Experts of a small language model: a sigmoid router, 5472 steps.
Below are experts of layer 8 (counted from 0) of a mixture-of-experts language model. Rows are named router (the router's row for the expert), gate (a neuron's input weights, with its number), up (a neuron's input weights, with its number) and show model dimensions 128-255. Each number is 128 + 24 x the weight over its row's rms, rounded and kept within 0 to 255.
Before each expert's rows: a language model's description of what the expert responds to. This comes from a sample of Wikipedia text that the model never trained on.

# expert 20
Description: Geographic region words
router [132 175  99 170 146 143 114 147 132 132 132 153 111 117 138 152 135 119 162 164 141 124 168 132 166 106  95  85 111 106 141 127 123 121  97 135 132 118 113 104 158 136 178 131 113 155 124 124 112 119 122 137 121 157 115 127 137 172 164  71 162 110 111 131 100 151 104 108 137 140  86 146  97 117 166 136 106 103 128 150 120 132 107 113 125 128 107 122 137 132 123  96  85 128 129 130 122 144 138 164 132 141 123 109 162 136 117  93 133 153 131  94 152 148 152 125  99 131  85 115  82 157  72 150 118 129 158 115]
gate0 [120  97 125  64 114 121 145 108 113 109 144 125 122 169 138 102 114 142 183 152  87 123 128 128  79 119 104 165 103 119 112 135 102 138 151 143 124 158 135  94 132  81  82 115 148  65 142 114 108 188 120 136 108 133 103 123 101 106 136 123  98 115 111 152  86 138 128 129 150 111 123 134 109 161 155 129 154 160 148 148 102 145 125 127  90 143  85 148 141 156 140 136 134 112 173 150 131 162  98 146 112 177 116 137 108 132 103 100 137 101 127 171 178 137 159 112 100 121 162 134 116 115  90 134 106 144 127 133]
up0 [150 124 157  93  86 133 147 113 140 124 138 126 114 162 123 113 123 159 145 154 115 127 120 132  83  94 118 156 106  98 118 126 151 138 138 166  98 158 140 114 153  73 102 132 133  51 157 128 117 154 113 159 119 133 144  98  91 113 131 127 120 139 102 140 130 107 127 131 130 100 133 132  92 147 123 151 122 153 127 127 111 153 139 136  86 124 101 185 141 131 137 155 135 105 164 136 141 139 108 117 167 150 133 140  97 136 115 121 151  92  91 173 204 134 156 138 103 120 172 122 115 108  76 123 145 113 151 138]
gate1 [117 124  80 141 155  96 116 138 159 171 140 158  87 122 138 157 122 128 137 100 135 120 161 145 114 126 126  96 130 140 120 142 133 172 101 127 123 108 167  97 166 138 141 135 170  79  89 132 126 103 104 135 163 108 124 153 132 133 155 167 151 149 128 114  92 124  88 111 133 124 171 122 146 123 130 126  76 130 124 148 107 120 121 142 127 159 121 135 143 124 121 127 110  93  99 104 142 151 144 108 140 125 167 117 140 135  90  86 135 134  63  91 171  98 136 117 159 131 119 122 102 162 135 156 102 105 149 133]
up1 [139 134  89 134 153 118 140 156 144 150 142 129 121 121 150 166 137 148 129 145 134 113 150 154  81 141 128 117 129 117 120 139 133 153 106 134 112 146 158 123 162 143 160 130 184  85 121 148 111  79 131 146 151 137 129 160 113 116 177 130 129 162 122 127 123 109  86 114 130 139 162 128 185 108 113 129  91 119  95  95 127 126 142 162 119 127 109 116 151 133 125 116 145 104  94 108 105 131 151 119 157 129 172 119 134 128 122  92 127 145  87 102 164 100 122 160 121 154 105 134  84 142 119 124 127  89 149 132]
gate2 [114 160 106 127 163 111 134 124 125 160 155 108 143 135 111 122  90 100  97 125 155  98 137 139 103 132 103 142 138 107 133 104 102 111 123 114 147 135 130  95 136 146 133 169 142 144 146 128 155 132 115 158 116 154 102 139 111 163 124 116 167  93  92 136 118 119  88 120 131 116 102  95 131 166 146 121 144 174 122 115 131 168 119 167 103  99  79  81 122 111 105 153 115 163  97 164  61 140 148  70 108 164 155 132  98 148  95  98 136 173 133 147 175 118 127  86 111 106 131 158 128 138 122 111 113 115 126 127]
up2 [142 146 119 124 189 114 134 136 123 154 152 127 127 129 117 148 102 105 113 141 146 134 138 134  99 158 133 127 120 104 142  99  75 111 107  72 132 153 141 120 123 157 147 143 146 117 140 124 159 154 131 173  98 147 105 139 122 136 141  99 151  94  68 134 130 142 105 122 133 110 127 104 121 172 167 145 120 177  99 117 138 157 115 142  96 141  97  97 124  93 109 141 153 148 105 134  57 188 178  84  89 113 138 144 106 161  96 100 170 123 156 137 188 132 137 135 127 110 101 124  88 144 102  93  96 129 141 125]
gate3 [ 91 113  95 153 134  97 110 164 132 101 137 150 106 116 134  93  94 120 144 144 121 107 164 156 147  99 131  99 129  97 133 175 100 122 183  89 157 109 153 134 131 157 134 134 166 176 106 162 138 134 177  89 130  92 159 131 115  96 174 127 117 112 105 124 133 119 154 126  94 112 111 133 120 106 107 128 117 122 145  86 118 119 121 118  68 133 124 158 128 142 141 111 140 138 139 162 117 157 147 150 146 113 140 127  76 128 121  75 134 144 173 152 133 118 122 129 119 128  85 139  90 111 145  96 146  68 129 122]
up3 [102 109 125 141 131 118 122 149 115 105 127 182 126 122 129 126 109  97 129 144 155 118 140 151 161 116 122  76 162  80 163 157 109 122 116  52 132 109 161 131 138 161 140 152 144 203 119 162 138 167 146 108 125 107 115 134 119 104 174 116 108 133  75 113 115 131 123 128 111 153 117 144 131 124  86 127 150 134  98 123 121 120 112 146 110 142 150 123 138 149 135 126 147 156 124 184  84 196 116 137 157 126 132 136  93 112  96  92 144 146 141 138 125 128 132 115 102 120 111 148 113 131 114  98 128  78 167 106]
gate4 [167 156 118 125 121 124 117 114 136 107  92 160 121 125 135 158 121 124 130 104 146 122 127 124 101 131 111 148 144 131 123 168  89 129 129 133 113 146 154 146 147 175  91 125 129 131 144 174 129 117 156 158 115  83 136 148 135 154 164 127 130 114 162 147 152 121 136 100 132 125 140 177 133 132 121 153 130 111 116 122 133 101  60 141 164 146 143 106 121  96 118 145 113 129 114 122 128 134 100 115 142 123 131 120 103 112  80 114 128 153  90 119 148 153 104 111 107 146 170 117  58 102 101 165 133 108  91  76]
up4 [167 162 132 106 126 127 125 128 114 108 110 135 130  98 154 159 146 110 139  87 165 130 111 100 127 125  66 112 144 116 117 179  85 123 111 149 105 138 157 156 146 155 128 164 117 157 132 147 134 133 159 151 117  93 134 136 146 148 164 128 103 150 155 143 120 118 165 149 121 131 140 143 134 121 154 141 144 119 116 109 130 117  90 140 135 151 137  96  87  82 144 163 113 112 118 136 134 113  95 109 132 125 128 116  99 107  97 148 144 165  97 103 166 132  90 104 121 137 160 121  83 101  88 159 134  96  95  77]
gate5 [ 89 152 135 143 157 151 104 141 201 156 158 149 112 153 159  91 152 131 134 149 122 149 142 138 119 122 117  99 113 157  86  98 150 131 113  95 122 149 123 112 120 139 109 156 154  83 128  98 150 154  81 114  97 129 116 144 102 111 166 105 149 140 148  95 125 152 110 143 129 147 100 131 136 126  95 154 155 134 128 104  87 132 143 135 127 118 119 110  90 126 117 126  91 101 143 124 125 132 103 122  76 142 133 118 171 119 104 143 145 141 139 136 145 191 108 116 118 126 144 167  97 169  98 142 129  99 113 156]
up5 [116 135 105 153 148 157 122 118 190 156 167 128 100 141 151 118 131 127 159 181 116 149 180 140 122  99  75  80 110 188 104 138 153  84 144 103 140 158 152 133 118 137 123 156 112  84 110 110 134 135  97 154  96 139 136 151 118 133 164 110 169 149  68  92 141 133 100 121 147 137 107 149 135 118 104 163 141 141 123 128 103 137 134 108 115 114 116 115 110 159 100 135 113 112 119 152 103 115 110 108 110 132 137 101 151 133  72 162 133 132 124 143 150 192 136 110 128 132 127 154 128 182 126 142 112 122 120 137]
gate6 [132 152 128 123 113  94 135 123 133 129 128 161  78 125 121 135 148 117 178 164 163 101 141  88 142 112 120 157 123 102 126 115 103 113 103 113 121  84 136 142 127 135 192 137 129 139 101 128 117  81 117 168 169 144  79 154 124 163 132 150 152 132  97 110 106 131 130  87  77  91 187 116 110 121 149 178 114 120 120 159 108 137  97 127 139 100  92  93 145 131 116 128  79 128 128 173  84 114 180 124  90 120 124 115 163 112 131 139 103 133 115 120 134 119 159 123 161 149 145  85  80 117  81 111 122 111 143 165]
up6 [118 129 137 103 118  86 118 121 167 129 118 149 111 112 135 115 135 111 206 155 170 142 156 122 169 140 106 152 121 108 123 116 111 113  99  84 113  83 140 126 113 132 152 142 121 136 108  99 155  79 117 160 153 148 140 157 110 152 111 146 185 117  76  92  96  98 135  85  98 114 197  98 111 128 116 136 109 112 120 154 104 158 111  96 145 126 109 102 136 126 143 131  83 136 113 129  97 122 148 132 117  70 139 116 115 126 111 130  81 131  90 140 146 126 151 136 144 124 128  83  57 104  80 116 174 110 147 135]
gate7 [130 133 113 137 164 154 109 166 164 117 107 132 146 148 133 154 127 146 133 115 134  74 122 102 157 106  69 148 101 105  92 152 120  84 172 155 149 146 117 107 133 142 137 108  70 141 129 126 164  90 119 113 142  92 133 134 137 128 138 116  94 159 127 155 130 149 149  82 149 143 130  88 117  90 107 153 107 156 104  67  79 123 105 166 103 108 104 134 133 114 131 150 118 150  94 116  65 166 164  99 175 148 144 122 163 143 111 141 108 139 122 143 115 161 121 107 101 167 128  96 112 141 156 119 136 127 146 114]
up7 [133 133 134 138 161 167  83 146 156  73  96 125 160 149 119 180 103 137 115 158 139  87 113 102 158 104  53 130 103 111 120 135 124 108 156 123 120 138  97 110 136 149 147 111  92 117 161 101 145  79 110 114 125 113 161 130 131 118 149  88 130 152 109 127 142 159 135  97 117 180 171  82 105  82  99 139 110 150 119  66 115 127 103 159 109 117 110 124 162 142 138 146 110 154  75 136 111 154 129  94 125 143 153 131 168 125 122 143 112 116 131 138 125 106 106  72 107 131 134 103 128 136 195 119 124 127 134 105]
gate8 [105 170 114 150 164 154 153 151 107 100 140 154 139 157 128 129 102 160 128 160 105 132  98 102 139 168 126 138 105 114 114 151  90 124 149 106 138 142 147 146 151  77 108 133 135 143 141 165  83 154  91 134  66 122  89 113 162 140 236 102 140 145 133 100  99 121 112 182 162 176 114  96 121 135  82 151  91 142 148  95 129 165 178 129 105 108  81 119 139 142 143 123 106 135  94 114 153 133 176 124 143 129 159 103 137 150 119 100  85 110 127 129 115 130 147 142 145  92 113 154 106 118 129 129 119 122 117 169]
up8 [143 137 109 150 111 171 152 168 104  84 146 177 133 168 111 136 111 174 116 148 120 126  79  82 121 155 104 137  83  97 104 143 106 111 160 146 103 141 123 117 157 108 136 105 137 113 124 175  73 135 102 132  83 148  93 129 126 129 226 110 157 137 134 105 132 146 104 169 160 190 117  99 140 114  71 132 131 141 184 118 151 169 160 125 119  96 103 131 117 164 130 105 114 160 102 126 153 135 142 121 142 165 128  91 111 134 181  91 106 114 106 140  97 143 141 134 151  60  77 141 103  98 114 113 140 119 116 154]
gate9 [140 148 153 147 138 134 127 118  96 128 160 146 123 140 158 146 127 159 124 121 119 111 112 139 108 122 105  99 136 174 132 112 100 130  93 101 132 129  96 103 164 152 117 124 141 133 121 135 131  83 125 154 123 159 159 111 148 108 145 131 125 152 127 112 112 160 140 138 123 138 143  93 124 137 128  95 131 143 122  98 143 159 114 101 137  82 149 155 130 153  88 117  94 141 138 150 146 148 145 109 120 104 122 109 111 116 120 148 152 140 136  81 127 134 157  94 100 155 163 153 140 160 149 148  70 137  83 141]
up9 [138 153 102 139 120 117 149 124 104 130 155 145 103 150 151 109 152 158 125 128 111 162 148 142 133 110 111  91 125 174 137 107  81 100  98 108 100 149 124 142 213 126 135 129 159 159 126 118 142  88 125 138 133 150 155 121 112 123 134 142 117 124 128 137 124 146 138 130 116 166 158 129 139 133 133 100 134 151 138  97 127 147 118 118 141  98 137 128 127 164 127 111 112 139 137 157 128 126 128 129 116  70  98 105 113 125 110 137 162 142  71 132 147 179 138 107 108 116 134 138 127 148 105 118 114  90 133 152]
gate10 [134 171  87 123 136 135  99 112 120 146 138 127 112 115  94 129 123 163 119 132  76 136 131 150 132  72 144 156 117  90  92  88 119  91 150 107 101 130  82 117 137 116 135 141 120  86 167 116 142 140 143 105  96 103 169 104 134 126 118 144 115  98 138 130 139  88 135 111  79 158 146 101 135 132 121 147 120 126 168 116 125 150 108  91 123  92 100  87 179 162 100 146 145 130 102 125 143 117 149 169  89 132 142 175 129  92 116 130 142 138 133 144 115 115 114  81 121 154 140 126 115  87 136  97 132 108 168 130]
up10 [131 139 103 134 136 153  93  99 114 153 140 111 117 127  97 102 124 172 135 146  74 118 153 129 128 102 146 131 126 111  93 125 125 105 160  99 137 146  94 145 124 131 140 137 136 104 130 104 157 124 106 130 101 126 170  85 125 159 138 134 145 105  98 106 152  96 165 106  95 153 144 144 135  97 113 161  77 132 128 103 111 115 107 109 124  97 113  76 135 134 108 133 141 125  87 118 149 107 151 142 112 123 157 140 108 103 143 115 129 138 147 161 105 142 150 108 109 125 134 140 128 101 136 109  93 104 139 139]
gate11 [144 120 130 137 149 139 136  92 147 157 154 141  85 129 148 128 132 116 109 138 162  77 123 175  97 156 100  68 117 133 141  77 117 100  96 153  82 122 115  80 114 144 119 112 159  95 115 109 146 111 158 146 136  97 112 121 123  98 134 143 165 112  95 117 129 157 133 123 155 158  93 120  80 123 168 147 132 147 110 139 120 146 115 119 134 140 106 125 129 150 123 106 117 162 148 126 126 105 147 102  92  94 108 114 115 114 143 129 148 184 132 209 118 157 155  95 103 142 113 159 134 136 122 142 134 121 101 142]
up11 [120 134 117 124 163 128 146  91 142 143 134 128  74 155 131 179 131 124 126 143 172  87 151 165 129 123  96  69  95 138 139 113 145 109 106 155  67 119 112 100  97 156 121  98 151 123  96  97 141 113 180 148 164 104 125 133 127 126 124 117 150 112 101 130 112 168 111 119 158 133 105 103  98 119 161 132 108 132 104 129 123 146 122 122 158 115  75 142 101 163 117 116 106 180 130 130 145 138 143 111 139 125 120 111 145 129 141  99 141 182 137 156 106 154 157 121  92 141 117 176 116 117 136 156 129 133 127 141]
gate12 [135 154 113 101 123 118 101 138 124 114 133 117 128 125 156 125 122 138 141 121 161  91 145 116 199  97 125 139 119  91 117 112 109 125 156 119 117 153 118  76 111 139 147 163 102 115 135 113 150 154 146 131 169 128 151 137 135 141 162 139 139 100 126 107  91 149 145 107 149 147 128 167 179  83 130 149 136 122 136 140 135 133  83 133 102 107 122 133 108 152 102 157 121  95  89 103 113 142  85 106  91 136 161 151 158 114  94 130 124 117 109 156 123  89 155 145 126 155 123 138 118 108 149 106 118 107 134 115]
up12 [142 141 135 139 108 138 119 186 119 122 121 111 143 134 134 135  96 135 149 133 137  99 148 127 191 111 122 146 133 103 133  93 131 120 175 130  97 145 120  95 117 107 112 136  69 120 156 135 171 136 120 150 157 143 160 116 174 158 156 100 153 115 127 116 118 159 167 110 131 171 123 160 133 104 136 133 123  92 111 129 109 108 102 114 137 112 127 142 103 160 106 132 100 114  78 116 113 124 143 115 101 113 138 156 173 104 110  86 115 132 116 172  86  96 144 144 130 171 109  96 113  95 144 155 117 133 154  92]
gate13 [113 118 125 147 139 132 147 123 115 111 143 145 131  83 148 132 100 127 126 137 119 124 159 153 107 139 115 127 132 100 145 124 115 115  75 180 136  95 133  88 126 147 125 116 176 167 137 153 107 138 111  80 151 111 100 135 113 163 168  97 178  88 139 123 106 135 115 130 116 143 102 124 149 134 135 114 147 172 133 140 104 133 103  88 167 119 138 164 187 132 151 112 130 120 167 188 116 193 115 152 106 107 179 142  96 158 125 150 143 160 137 131 141 164 157 157 141 142 126 139 147 117 181 148 153 153 168 135]
up13 [102 140 120 160 146 124  96 117 130 103 149 160 114  88 155 151  88 129 109 130 118 136 153 124 112 130 131 113 129  88 144 105 122 132  90 149 125  92 140  70 135 140 134 118 173 158 142 170 126 139 114 113 135 122 101 134 138 146 165  99 147 117 133  92  85 114 103 140 103 133  96 109 152 119 147 124 139 163 101 129 151 118  89  85 166 108 152 156 163 144 140 136 142 135 146 188  99 166 116 200 113 131 178 116 106 158  97 142 148 138 118 131 134 127 151 162 150 128 139 130 108 117 152 169 149 148 152 147]
gate14 [178 159  93 113 151 173 144 116 160 140 145 146 125 137 138 148 168 125 119 140 145 108 144 114 132 118 110  88 143 123  90 125  99 143 152 136 103  83 115 121 145 106 151 129  93  80 132 122 136 115 132 133 100 114 155 176 109 128 160  92 167 150 117 150  96 164 140 120 112  76 134 167 123  94  81 129 134  98 125 123 137 131 101 124 114  81  71 120 119 123 123 143 168 143 113 148 112  94 162 131 111 135 126 130 140 112 110 122 162 103 114  80 153 118  89 112 100  88 108 141 151 115 160 158 148 116  94 127]
up14 [127 155  92 136 129 145 159  97 102 118 132 162 137 131 128 163 175 144 126 146 144 111 143 119 141 155 102 114 106 125 111 127 112 143 150 118  77 105  90 128 119  90 151 119 109  84 138 149 138 122 116 132 107 100 168 152 138 135 169 129 132 111 126 104 114 156 116  91  93  96 162 159 116 106  87 140 128  70  94  91 124 128 104 152 114 112  98 123 113 140  87 136 145 148 115 153 138 116 181 121 123 131 132 132 136 126 130 109 129 137 114  85 136  94 116 119 131  78  95 139 147 133 145 156 158 121 114 158]
gate15 [133 151 114 167 137 176 132 150 151 157 105 153 121  84 115 146 124 162 141 157 132  80 109 106 101 114  79 139 147 134 127 135  94 124 144 115 128 114 105 136 120 128 137 122 132 151 123 131 130 115  93 142 121 122 130 119 120  98 172 137 145  58 135 130 137 111 120  97 144 131  95 152  89 158 107 168 147 104 104 153 130 159 137 170 114 119 140 166 128 116 120 103 130 132 119 126 129 151 155 114 148 149 108 132 163 133 132 160 130  64 136 139 121 117 130 138 108 111 155 127  96 118 171 107 159  85 129  89]
up15 [129 138 100 148 135 173 135 170 155 147 131 142 141  87 122 136 114 164 162 136 139  91 128 118  93 123  95 121 133 122 145 136  93 137 166 102 105 111  87 146 125 126 137 146 114 143 140 135 158 143  82 112 138 109 137  94 148  90 183 116 151  64 133 102 140 109  98 122 150 120  95 164  85 142 123 147 157 105 132 130 147 145 131 144 119 125 124 174 135  92 119  98 114 129  97 150 129 149 161  97 116 123 119 135 134 120 117 159 136  94 117 132 150 117 139 137  98 130 134 131  76 120 200 150 170  79 140  95]
gate16 [164 111 122 137  96  90  93 113 142 125 135 136 159 130 100 115 150 111 134 147 114 105 121 147 153 157  80 118 139 124 120 173 171 122 150 156  90 162  95 114 140 129 156 144 177 113 165  87 182 139 145 144 141 166 131 122 141 134 135 140 178 118 167 138 126 121  94  77  89 154 118 134 105 131 141  96 127 103 146 151 112 155  77 151 111 132 138 109 166  86 107 142 151 101 116 142 108 143 129 131  85 109 102 118 111 160 103 123 137 120 150 132 131 132 141 123 133 121 153 108 133 114 137 158 137 129 108 185]
up16 [166  91 124 151  88 120 101 143 169 120 117 159 146 129 119 100 141 113 121 127 123 119 142 155 132 168  90 122 137 126 162 162 170  70 123 157  82 154  91 138 137 123 129 133 160 111 163 118 171 162 141 152 141 161 109 117 133 121 140 133 150 129 167 131 123 135  85  89  88 128 133 133 117 146 144  99 140 138 146 145 129 145  63 154 102 113 123 105 148  99 130 140 157 130 146 143 112 145 124 153  78 107 128 124 127 158 149 118 110 130 148 105 140 138 150 120 136 102 139 128 125 136 164 163 146 145 131 175]
gate17 [141 141 141 163 171 118 109 157 155 104 128 146 136  92 106 158 129 115 142 138 114 115 162 138 105 133 112 197 117 132 102 116 119 158 140 100 124 130 141 113 126 128 125  86 152 134 144 109 110 123 160 174 107 113 129 123 110 127 116 114 170 101 123 112 150 117 122 104 148 143 107 128 106  50 159 122 123  92 105 171 116 150 132 121 154 120 109 149 114 139 137 131 143 117  84 135 164 146  89  98 153  90 106 136 129 139 116 128 144 130 119 136 122 119 145  98 121 115 106 146 100 161 114 119 139 174 132 128]
up17 [128 180 142 153 183 129  93 138 146 109 147 126 123 116 107 146 152 129 171 114 130 116 165 134 108 115 123 192 138 137 109 127 129 122 132 111 115  93 132 130 147 152 125  89 142 118 129 107 110 113 144 166  90 119 133 159 129 138 133 124 181  91 124 102 149 111  88 103 135 154  80 150 137  76 171 108 125 105 118 190 108 127 131 137 181 119 121 158 115  98 164 125 115 153  94 129 139 118  87  97 153 132 113  92 116 124 114 144 148 109 111 127 121  91 119  93 135  99 118 148  97 175 119 138 144 175  96 153]
gate18 [182 115 105 144 140 125 147  93 146 130 100 135 110  78 183 153 123 140 179 135 131 127 143 104 131 109  91 136  94 121 113 110 141 124 163 144 156 107 103  97 148 111 125  92 102 142 182 158 112 149  84 105  80 150 121 113 125 160 143 137 167 147 111 128 117 148 161 193 135  79  99 101 109 134 123 137 135 136 107 138 126  98 119 151 160 156  93 124 104 143 121 119 147 103 143 128 121 133  69  84 159 140 132 113 145 135 114 108 123 130 121 154 102 145 138 136 152 126 136 143 108 149 111 177 147 100 130 128]
up18 [163 145 140 132 145 139 128 142 151 123 111 134 117  95 154 153 103 149 165 135 132 110 156  83 123  99  99 163 106 158 141 118 138 118 155 149 123 108 127 123 161 122 116 123  82 133 177 165 140 151 101 115  94 165 129  84 113 134 106 143 168 126 129 122 135 162 133 184 125 115 110 129 114 136 163 127  91 173 122 127 128 105 124 141 180 136 145 146 119 111 138  99 132 133 162 166 126 130  86  89 172 130 143  72 160 124 124 118 146 134 124 125 123 104 148 113 155 100 158 139 136 161  88 175 127 118 164  97]
gate19 [127 139 113 139 107 163 134 140 152 131 138 144 173 151 128 136 114 140 124 155 160  92 182 126 143 115 154 105 102 132 127 154 181  74  73 110 126 106 133 103 115 141 131 143 108 123 126  53 120 137 116 171 106 150 144 142 152 141 171  92 113  81 112 142 117 118 102 106 121 126 150 188 127 138 120 136 104 145  99  66 125 134 117 123 132 112 122 165 115 126 107 123 138 137 107  93 100 157 106 158 116  95 127 138 155 146 141  96 130  85 129 136 129 177 100 118 155  99 104 107 129 134  82 153 129 127 128  92]
up19 [101 168 118 153 111 165 143 113 131 143 117 126 167 165 165 124 106 106 128 140 158 121 179 101 123 108 165 108 115 134 138 163 193  82 125 127 127  98 163  87 127 151 105 136 113 109 111  59 140 153 136 171 110 145 176 126 128 128 147  71  95 134 108 148 125 124 125  98 117 121 147 163 126 118 119 117 130 109 108 101 106 146 110 141 122 115 150 188 137 134 117 123 154 153 107 110  88 166 145 140 158  87 130 138 139 149 155  84 145  78 124 118 140 164 131 104 126  76 125 109 132 122 106 165 105 112 131 122]
gate20 [116 191 129 162 198 137 128  87 130 130 163 171  92  84 153 149 143 104 130 171 124  98 128 135 159 117 123 130 111 144 121 145 129 137 102 110 120 145 143 106 128 166 133 109 141 161 130 127 110 132 144 103  90  76 158 182  97 139 176 130 163 122 101 142 118 126 132 125 122 121  59  85 112 129 133 114 108 112 172 102 101 109 130 146 114 130 129 138 116 125 139  73 117 102 126 166 145 122 116 137 145 145 178 132 165 121 120 180 146 142 126 129  90 123 134  96 119  86 157  86 136 119 129 136  85 133 122 129]
up20 [111 198 141 142 150 148 142  80 131 123 129 158 107  47 187 175 125  77 110 156 113  86 129 125 146 134  97 129 125 147 115 163 137 165 106  78 118 156 153 115 111 154 126 139 150 153 139 133 124 151 120  93 106 112 158 170  87 122 217 154 145 140 103 121 106 133 114 133 119 136  96 133 146 153 137 128  96 138 181 104 120 127 115 151 101 163 149 145 127 136 165 104 119 132 148 135 126 104 112 148 126 140 164 139 167  81 130 179 139 142 114 141 122 126 137 100 150 102 130  82 102 111 120 100  98 127 106 146]
gate21 [ 92 154  90 133 149 103 112 164 147 107 102 127 103 124 148 148 104 100 110 127 127  87 164  86 127 146 109 123 102 128 102  96 157 133 117 172 123  94 192 126 128 115 119 140 185 102 117 140 112 148 115 145 119 140  99 147 185 127 141 138 118 114 134 177 127 139 184 103 162 159 127 119 135 101 108  80 135 138 172 116 130 158 127  93 154 131 147  75 160 126 133 143 161 122 107  96  98 112 111 146 125 110 156  87 143 157 106 108 121 152 123 108 128 136 129 131 134 107 128 136 125 142 124 114 111 172 147 129]
up21 [133 134 122 158 133 127 111 140 162 107  96 138 117 122 163 148  97 143 111 155 106 107 161 113 120 118  89  93 122  90 105 112 146 160 111 170 138  91 152 123 110 107 132 144 149 134 114 133 115 128 122  93  99 124 108 120 168 134 152 105 137  94 151 161 117 103 126 108 157 166  94 114 131 100 100 116 102 108 148 137 101 169 112  89 144 133 172  90 155 138 139 159 152 110 104 109 106 107 150 118 126  95 112 101 156 165 110 129 144 166  51 130 111 117 110 110 120 124 131  99 134 136  91 141  88 133 154 133]
gate22 [185 120 159 147 105 160 145 132 164 128  94 144 142 129 104  95 127 122 122 158 131 149 119 132 135 159 108 147  85  94 110 186 140 148  87  98 125 115 139 141 112 116 124 173 122 113 141 167 106 105 141 132 155 112 127 119 157 108 134 117 121 105 140 141 106 125 138 142 116 122 134  83 162  64 178 104 148 124 118 161 127 126 108 158 115 106 151 163 147 124 120  91 109 162 120 132 114 137 109 133 124 129 197 133 121 125 133 101 146 153 136 137 149 194 148  78 140 143 140  98  79 169 184 167  91 157 148 135]
up22 [153  85 166 157 129 168 142 114 168 142 106 113  93 127  57  90 125 139 132 137 108 151 137 144 123 142 140 148 124  96 146 181 150 134  98 113 115 112 152 139 117 114 104 180  98 113  91 136  94 125 131 131 169 106 120 144 155 121 142 116 125  90 133 145  63 144 131 154 111 119 125  77 145  65 168 128 112 130 116 162 104 115 134 149 132 101 137 124 161  93  93 124 117 170 115 161 112 155  93 123 146 114 164 157 135 132 100 142 143 144 143 151 149 181 162 106 129 143 146 122 102 156 159 162  99 131 111 126]
gate23 [117 149 145 138 128 105 140 147 129 150  98 107 139  88 151 158 108 171 110 114 107 107 137 131 112 134  89 118 122  95 145 158 132 101 121  97 152 108 159 108 119  99 110 170 126 136 173 145 151 133 148 139  71 115 137 123 115 160 136 115 168 136 111 141 141 106 130  99 143 116 121 137 194 151  92 140 134 127 156 133 130 123  97 138 157 102 177 130 137 169 151 133  94 147 138  85  72 105 115 127 106 146 143  97 137 133 139 152 135 175 115 133 130 114 118  94 100 153 174  89 140 155 119  82 122 130 115 109]
up23 [114 109 148 129 105 102 130 144 132 166 105  89 127  84 147 162 110 143 122 141 123  97 118 141 116 114  72 133 113 130 168 165 146 107 100  64 126  95 171 132 140 120  93 175 160 139 154 143 147 126 159 116 100 101 130 116 123 130 124  87 162 163 106 142 147 130 134  89 118 126 128 153 181 127  64 145 126 127 164 139 129 138  97 111 153 101 181 101 141 144 137 113 107 156 161 105  79 140 115 105 116 149 147  99 141 138 175 128 132 155 149 125 149 113 151  88 122 133 171 120 121 141 125  91  80 111 120 119]
gate24 [119 151 128 165 114 146 121 135 117 155  95 170 124 162 140 130 113 177 117 179 169 133 144 136 145 151 125 134 162  82 167 140 144 114 149 108 123 152 109 139 101 114 155  79 154 118 142 171  99 121 112 131  87 160 140 101 150 177 155  90 137  98 122 121  64 112 146 145 159 106 124 171 102 123 100 118  87 127 126 132 127 145 125 143 113 152 155  85 138 136 100 118 105 160 109 159 141 168 140 109 138 111 132 125 126  96 106 187 127 118 111 147 162  88 134 115 104 156 163  86 128 153  98 113 104 131 147 136]
up24 [108 161 148 194 154 125 127 143 145 173 102 141 136 182 120 137 133 176 140 176 129 151 119 125 179 134 127 133 143 102 148 129 118 116 121 102 114 125 102 130 109 113 171  86 130 123 140 172 142 121 106  81 148 154 130 112 146 185 151  93 148 114 115 127  73 121 151 118 135  96 122 139  87 118 119 137  88 123 114 134 150 188 130 119 122 138 176  64 130 126 127 129 106 164 128 153 104 139 123 111 117 119 140 123 120  97 110 136 140 137 121 135 165 140 155 132  69 114 151  79 112 125  95 123  96 164 145 128]
gate25 [132 142 109 149 102 159 128  92 168 127 120 112 145 104 166 144 174 130 160 100 123  78 132 128 132 146  52 106 107 120 168 174 147  79 172 113 168 152 138 104 130 129 183 140 118  58 123 108 152 158 117 145 109 172 107 101 140 107 150 134 118 113 122 141 127 111  96 113 134 118  87 144 109 103 134 137 146 107 144 120 168 160  83  93 148 148 121  89 159 137 142 136 142 114  99 125 141 144  97 177  89 100 164 139  88 124 114 141 189 148 110 101 156 158 115 186 138  99 121 130 121  99 112 110 113 115 129 112]
up25 [111 135 134 150  90 172 125  88 142 119 103 110 137 107 175 135 177 175 141 118 103  92 132 121 108 112  98 137 138 121 176 162 133  87 155 122 168 144 140  98 127  89 175 154 130  83 132  98 140 160 160 140 111 136 115 111 162 109 168 129  94 111 124 112 115 112 111 109 134 107 116 146 138 131 149 136 150 103 150 111 130 161 102 113 142 144 112  88 136 161 117 120 104 110 117 141 117 156 119 159 144  81 177 157  91 123 106 120 157 145 110  94 173 120 118 147 118 123 151 137 111 124  80 133 134 116 117 139]
gate26 [150 184 152 125 132 152 138  81 189 111  85 108 122 129 169 125 144 136 164 141 118 146 153 124 135 118 113 137 124 135 132 140 123 161 163  90 158  89 130 159  99 162 149 112 136 186 118 140 141  99 137 151 170 106 107 148 118  88 183 152 145 127 125 156 144 110 138 133 112 137 105 140  91  92 108 130 134 133 133  90 138 105 158 155 137 135 151 116 123  97 105 104 119 126 134 141 138 155 148 158  95 126 102 163 154 146 126 128 165 121 119 139 140 116 140 104 100 101 120 146  88 152 163 155 131 111 116 125]
up26 [165 160 150 133  85 140 113  81 171 117 100 132 122 135 167  99 154 163 139 132  96 165 152 131 164 117 137 171 121 113 120 138 119 136 138  83 136 133 148 123 117 142 130 128 142 134 115  96 122 118 162 178 133 105 116 130 138 120 167 156  95 111 118 130 135 142 105 160 124 160 121 164  93 104 101 144 133 110 150  90 114 123 140 127 133 141 135  86 111 114 109 131 140  97 141 146 142 175 167 163  71 141 128 167 151 133 121 120 163 151 109 108 135 139 141  83 108 118 132 169 107 149 163 136 129 125 148 116]